Experts of a small language model.
Training: a variant of Adam for the experts, 239M tokens, 3643 steps.
Below are experts of layer 2 (counted from 0) of a mixture-of-experts language model. Rows are named router (the router's row for the expert), gate (a neuron's input weights, with its number), up (a neuron's input weights, with its number) and show model dimensions 0-95. Each number is 500 + 25 x the weight over its row's rms, rounded and kept within 0 to 999. Numbers have three digits each.
After each expert's rows: a language model's description of what the expert responds to; "gets" lists some tokens that make up at least twice as much of what it gets as of all text. This comes from a sample of Wikipedia text that the model never trained on. Tokens count by the router's weight.

# expert 0
router:464524509485511478504463481500523521482502518499461495498504535465497503498484509531500510511461563494455436508550509520535499492487507526508490534484477489517523515568510528460501495539487470548489517489493516485525507481531530469444466511508476509512472496479472487472502504483503499551
gate4:528506546543467507450463497538507530492528514503495468494514498538473515498478491492497516515518512451504503480509497482509558441491481500509428520490477468470501516527494483469501494500539460495533508482546549489562487490477498523488471520515521530496513461491518525499509492493499488498
up4:510449433521504523519450501479502493485514535508498466505569508476523511492492500492502531528494492503477525486486499503462515490517496497499487482484566532510502437494473539513504499497495534460489526521505527461500487509480498564516521476510496524499477533479490510502488517463437510507
It responds to: Mid-word vowel pieces. Word-internal fragments and suffixes after a partial stem, like et in beetle, el in kneeler, ing in getting.
gets: "ing", "t", "ed", "et", "el", "e"

# expert 5
router:508498465484516490495521494480477481480495515512545532474505509495532456495545499536480559476488533456470507507488498509495495498481516486529498486515508528480507554510509519537507469543495486479509507489492515479433466512526513477508548502503450535495459516445506478512517517531516526449
gate1:509521518538488519488445522517472488520456498492495524501483526513501462507504489514510529489463537501504493445510533467517514523484536487496528476474513547445520536508477491492517452541523496523488521514467505444466519521509523522476514494481498499468529509482547475477541516501477508458
up1:467481534430468476502512514505490518486520501505482490513527480495494502546528477538491503523486487513506513496495502540451507515501495483512506488498481506471484433439489465540475488524545482536521503509491484525525455496503565486504489476486518535464534485528460509494511533493531498521
It responds to: Name-ending syllables. Final or middle syllables of words and names, such as -her in weather, -ley, -ham, -al, -ara, -field.
gets: "y", "ar", "al", "le", "ie", "ley"

# expert 1
router:489545437532541523498551520483523489510450486525490518492463495483476508475524506509532481509486467479468532513559492488506525484500505520476527516475494457528494471483530534458483511489469491504511530509502502499497483528534509528464483497508528474486494525485458504488539482518445489539
gate5:489507481479504516492457484486506541513477512485521488476498491486482473522557473489500516516542544507500475514510496492514443504514490489546480496462521471503525522466552515504525513504479489484471484514526503499511487467480496563426487531483498500528505471493446475486458539542495494511
up5:483510454523500516443464530529494522541453460528529474511453502475501511480495520517499482494498495462511528539545489502522485475543494484501501522515527482556491488468495478508512533498522510532532479556501530492450455492456482490510475497518497481497495503506484471486524473465498480480
It responds to: Mid-word name fragments. Inner or final pieces of proper names and titles, often in tables and places, such as Mel-is-ende, In-ter-lude, Hamil-ton, N-C.
gets: " |\n", "on", "in", " in", "os", "es"

# expert 15
router:470457486495469509521523483537462448506496479490487486510544535515519486467528468437513491481498516522507520462472502492478482516484524498513553463530487525498549500477520468503506506516502480491485502479513498514515541534517490517496514519525440435507499526520484522503467515523473539515
gate3:495534480502468519508505511541484489528489544502460500500472480538480528539519532493516508492494515495496500518494493467473522542526458464519504521516481565434508505501513503509492468568476490481503498507518495467511481512522517511517477507426438470510526524505526509490498496508494469498
up3:503469535524510503480532473491562503506506501491526508518473501505468476480494493538477499526496435530479497506499464504508510464503494512515473481532518519570472507510474485520473494494542529544519509489515502517490498473512513509498543521498505545547495491488442478480457474437502497484
It responds to: Capitals after breaks. Capital letters and abbreviations at sentence, heading or table-cell starts, plus brackets, such as Under, Yale, RUS, (.
gets: " (", "A", "|", ")", "M", "B"

# expert 18
router:462506527491477480518524484511510486484483494491541528483498522499536488563490545500469514471498469503526526524509542481533499495488532487537438469489464522510507489481505569575524492498501489502495487507494491485509458465496501493539499515457459482472512478500523519518459498512514520490
gate0:534509522515489508491440491499495454501532526464477501491455502538478528511474506480506550508504484470485488451506498507508495512511483502490464493521479534484503504498534521546453508515503461522512438514556492479493499486471526510509470544505464518483503429510550492504516501515517488514
up0:488467528498476506452483493505483454491476521493543481504508509494524503536500484514504484468506503541463483492497473493531440518504521487489477525504500539517528492528501476474522458530481551467513527528457507543502492511482499523465490471487519429487562482543504506516507498499527529508
It responds to: Adjectives and word completions. Descriptive words such as main, former, new, high, French, and completing pieces like eral in funeral, ain in rainforest.
gets: ",", " main", " former", "ain", "ated", "ile"

# expert 20
router:541506534517475500512523482493489487517549500520472520506507496519515500458501472513518495483510479479524464500445500498483451545494517517522485538527522457527477543534469514469487498462547551461521492483527500469534485528451504493504464494525499517466514495494521499485502507472465452499
gate3:508523494486506465510473494468472497546499475475502483521510493505460511472508541476514458479467523479527492509503526458513505506513538467514497520519528512465522510461448461483534458491498518532482498540458529498507501477519521532464504522487521461487491510584510518506461521523486501491
up3:523497507493516503480506479497539486502530500540479468460504499515524467505504521506493564442493501453510513511503427535520511510483478460472503468486499488468473513491489529482507501480545502502462469505503525550491514510508506517490455487487478536504464495562542501521490527495528526479
It responds to: Pieces after initial consonant. Pieces following a capital or initial consonant, such as em in Cemitério, p in Responsio, and prefixes Al, pro, cons, rec.
gets: "m", "r", "om", "p", "em", "im"

# expert 3
router:499516529492475515449488489466470533476475483500500504490488479526517507527500585551483516482527456524508452515518457464529540483503513496524493484514490521471483529495464485521493517492492496519467446526530541517504523475517492517477459508503514519521501477533479526535482471506519493472
gate4:484506543497512496524473523534531515507489529526514471520452462537498501522552483459495502490516471506491507432480491524486503535517450527473515528502491502481464473488549473454474548474455495482507461506536512499489501501473495508495462529504522479502511535517512511509518474525483468515
up4:477498419471498497477504514522505478501524468477451507501533550494498517480471539503538498516490501489484532523522532489516496510500490507515506509502533493492525519504502530504518491498564436496507489461492470499514525483537501480468532504487476483520479498429480493499499483459462539473
It responds to: Coordinators and determiners. Function words joining or opening phrases, mostly and between adjectives, plus 's, his, an, a, commas and colons.
gets: " and", "'s", " a", ":", ";", " for"

# expert 12
router:502510502513468549429531568492492506517498466519505491505464513503487476531483518494510492480509500539505540475511489494521518493513471456517507459470466522450465482479496502505509477497495512507478464479499488511527531447492507519464525489511494464513559530495510515504487456455484477526
gate5:475495483505517507485504530518515464543527488492508512500441468505494527509533488500487524481490498469492553457446492477512536528534519513510511481462516494502490480491540462486500482465483513513483497579505555504505497476459536556530512487492511500513495502507480504514519480549533477491
up5:490480444488518523495482511507496482508506466509531519511456494512499514492497472482459516504498510443490543493466516454520513533527534534511549469477530490512489465497536489506481470458487524492494522539500546474519471470452538537490529502522502533497481504485483498538496482541518461491
It responds to: Table and list structure. Table pipes, list dashes, heading equals signs at line starts, plus the, of, at, from in running text.
gets: " the", " |", "|", " of", "-", ":"

# expert 11
router:452503492542471524471507501508467496500504507477534436501495465479516536523464555499504485536532480513503537470522484494492517506549519512519535480556494514496474501483519497533483466555507513492547481497487518474477530495454474465503469497502468465480487492509509513522501486463530508493
gate3:487521491501517487479539548497492497464446525519496469509549518500535482527510439450490526530492499503501512512511493522460536511487518476509510492548488558493488515509502490489468517496486556472550512524543507473509476504497505504500484487501519452463498525488454520522485483483464476481
up3:473547497467527501476526498531511465496527528471481517493558504483570524517540468470493451527498533478498512520490484491516484503483491488516513494493501529507525537504531453512433467474503493529513524471484468488520507460509494478468476476489501509506485495550538538511490484478485506495
It responds to: Prepositions after verbs. Prepositions and auxiliaries right after a verb or noun in running prose, such as due to, died from, led to, was.
gets: " to", " in", " was", " by", " is", " of"

# expert 19
router:476474476479484507490465500526488539521520472527474511505517460457503496527533525469498501498529495495537518465461465493486485507486482489498533496491543518494487445460522459499527498514500504530512447495463496536540546492521496523515510503482517511497510430483539470525513518463498514540
gate1:500474522518540516514458523463542488467469497477480483496478445554468527494477530499501500501492477509485539468520506513500494498500487490537487494529526517525517473494505507495440498492483463483462519523488485515523508483498532545435508536538535508538469491495472550513495500496493518537
up1:499475483487514483500481516488551501503487507462489474505498466553448532498490520467506497517520492475477522479507486508506469440532518504554468496540503503506564472502482524506467486499480506472463529503497460519521519480488558526485494534509524518514495502500465563493503493481521463526
It responds to: Initial consonant pieces. Word-initial consonants or clusters starting a split word, such as tr-ouble, Br-ennan, bl-anks, R-aleigh.
gets: " L", " R", " B", " D", " T", " W"

# expert 2
router:455475483508457488472510512497501493489525516493503516508543512482520487543503514456534502527519497491518491468493498490508485482487487501510513567542511541528495513530478449524517501497483504529474447476509441499520514505522483536467450477477484500576497509498495467505467484495498532475
gate1:478521522529489481539480529517497501464510465485510513504482534507511443534463480476509490486504517465507492510502490482510456509543491458494521547509490526508515562489492534502537489473454507479495529503523481532540490462498506538487520508461497483484464519507481550522485546492469494459
up1:465519476463519487538500512494523500515553500451506448538501511550481494469532508492497489530523513550502492485457488457481513497479498508494503502533480489534515510541544473497491471481521428478480491478498486514496526482540495507512534503514488450495497503491482450526459490483481479486
It responds to: Articles and pronouns. Sentence-level function words opening noun phrases or clauses, such as the, a, an, his, it, this, no, each.
gets: " the", " a", " The", " A", " an", " he"

# expert 17
router:464480477551503516500472552477496471510486490506470473500520505518506491500469484471478504468518522519509450482506526452475489535503526511467514496502504553535517520453531473486488496518493521534480474507563502506491518533518474503455527490492472455505497512540543480513454514531481493492
gate1:506544537565505537520509479494512483460509495497508541496477503492536535517514465502469495529503518481486519504515498474509538521496526486504472524518474523487435509496544530491442489504485506475506517502483480485481482501495524486473503453465467547463509519473521506436487514519532510475
up1:497452515517455496503567478512498507476512518487475490511489477499472521487515526469506475513496471506533520529482516495464495473488530517524475488481558464521464462510488530444515541537507488499525430511508549515545499538505504518525491485496538491540504483502499490517476472494509516496
It responds to: Lowercase s-pieces. Letter s and short pieces after brackets, slashes or dashes, such as m3/s, (sister, (second round), plus re-, ex-.
gets: "s", "S", " S", " |\n", " as", " B"

# expert 14
router:414469510503504482482464501539471516489482453499475512497512511443509498543516557513494504505486512547475507504493519460490516538476493516451497490474510534536489475471524479520510494494462550499529498508454510517512538492510487482519507508509545495492496536502522529521522485523525497516
gate3:498525435508509496537498496476498537500477464495473495490476528503512477490510549487511534491510531486529503553529437484521494490466499519475466503516490462501486494511512475505574477503488523488494527501474469505440504509514529508525521505499492475505467531496514519496550515539446508515
up3:487497476510512479475511489490478517503524502467554464499485526526500524529489545483468480452471530483462450486507517494479509464499484542480491473507521528484520536540510479528472512438532573513531466515511481482495504494475506490446510519510498462494495494504504516492511537504524534506
It responds to: Name-initial pieces. Second pieces of proper names after an initial capital, like ose in Jose, and words like more, most, some, New.
gets: ".", " K", " \"", " N", " J", "ak"

# expert 8
router:500480517483526464514536482485520510477506526501510447485485472502475498501473479506466521476458478526499564442489514497471502544504544526520527468515475461500502475486482527521493488519445516524500516509507498510489484512539519525542496473543500477517500463520490433516530535508502500517
gate2:491507498501511497494527488495471506502450512520505474493517506482467496498526475519501503512481504526469488469519491497505501494500490474504525479508456490460552458493551480519496528482450518523509488479488467533523494478517538526456545515489478512539467527524526436509521494471510562561
up2:529496515454518473483508496470470480483477504492491511506511474490494509537541495505509523536506482515444514512529488530507480501496524480499512501474494520502518502480454504528457502442518566501458507465503503487531495544542430509487531473477521474518510526554506508462516487525490475504
It responds to: Latin and foreign word pieces. Inner pieces of taxonomic names, foreign names and technical words, such as ens in baekdonensis, ex, rec, inc.
gets: " (", "1", "c", "ic", "is", "ac"

# expert 6
router:448508461474510509535490549516516558497500556507473483498500494488477486520499476485490491474500513493522478531511506487508496460508545529492505498465524488487497467482473515498495502492511512471489539513517448495540491540479501496508514490499465447464492554524472515442508505511567487490
gate3:466485484509489494510481499499467469554518541501503539515518485498496545490468503529503489459486512488497512519476503470520486499510511452517452539468557519470495505481489522493513504495502492475506533567482460531530500488475534488496501565445493495484533512480463475494482472512529520486
up3:463451450501461477499469489514489501515507524485520494492478489500530528500500466518518513470508504527503507508508497504528464475539531496483469526482539514481482524497467556522513515502480519505485534523499471490496493476526517456535467528503492446491553529497455485493515492523544563468
It responds to: Years, birth and place. Year pieces like 19 and 18, United in United States, born, found, called, and odd mid-word pieces like ig in gigantic.
gets: "19", "18", "ig", "c", "ed", " United"

# expert 22
router:531445536500496509485538494502421494507525477509522504499527506513488480542518504512500518506492524543517487473451508420480483508483521511523467488485508480454527495500518458513525505471506485516492505497490504464540531473508491497535541472503489524509472466525498452540498530492502506512
gate2:549495512482469474512456522536481454523497491496414491498528499494467545469454501505532454496533500491510490494529515518484502505523457522515488497555454488468504519496459486514524511518515493505526491499478489491465521501512521530542492515499463475519477506549498509484526519471504504519
up2:526481499483499503548495488490467472501521475530477482495550504473488553472472572512498492504487473519506469510507511516452489531488503515517482504507511471486493503477456484456473499536528481525539550517482521463468512483529517495493492469510483556484461523550488506503518528514464504509
It responds to: Punctuation and apostrophes. Sentence-final periods, closing quotes and parentheses, apostrophes in names like O'Neil, and section heading equals signs.
gets: ".", " |", ".\n\n", ",", "-", "'"

# expert 21
router:528569545484486479537460460531501487510511542472503498500518509506489526508509483477519483534491486483531481537452493516484507514490473483514504503455446511455477476487492499526454520487480472500530521487468516502483503523480484509499476469472521522535558479514520543519502515515523476463
gate3:512485484495498524513494525497513491516480510520503506515478493546487489512505525525492491496513504536472570506501469461520536488550446484476466486485484535466519514500490472504525464504542470472508489536502486518505493494454497480519531515463517532501509439460524431523517492476528473520
up3:469458523512520501510489506550526489464517526480509495490471488534511470532512465485471497516515480488518532508493493501518513475473457498533497415521570528439469488504502539507487494508559476471506513522542488494521489468491511505516518513498466530492492504498489508510494501488461519469
It responds to: Vowel-cluster middles. Middle pieces like ill, und, all in split words, such as p-ill-ars, h-und-red, inst-all-ation, plus also, had, not.
gets: "d", "ill", "all", "end", "est", "ell"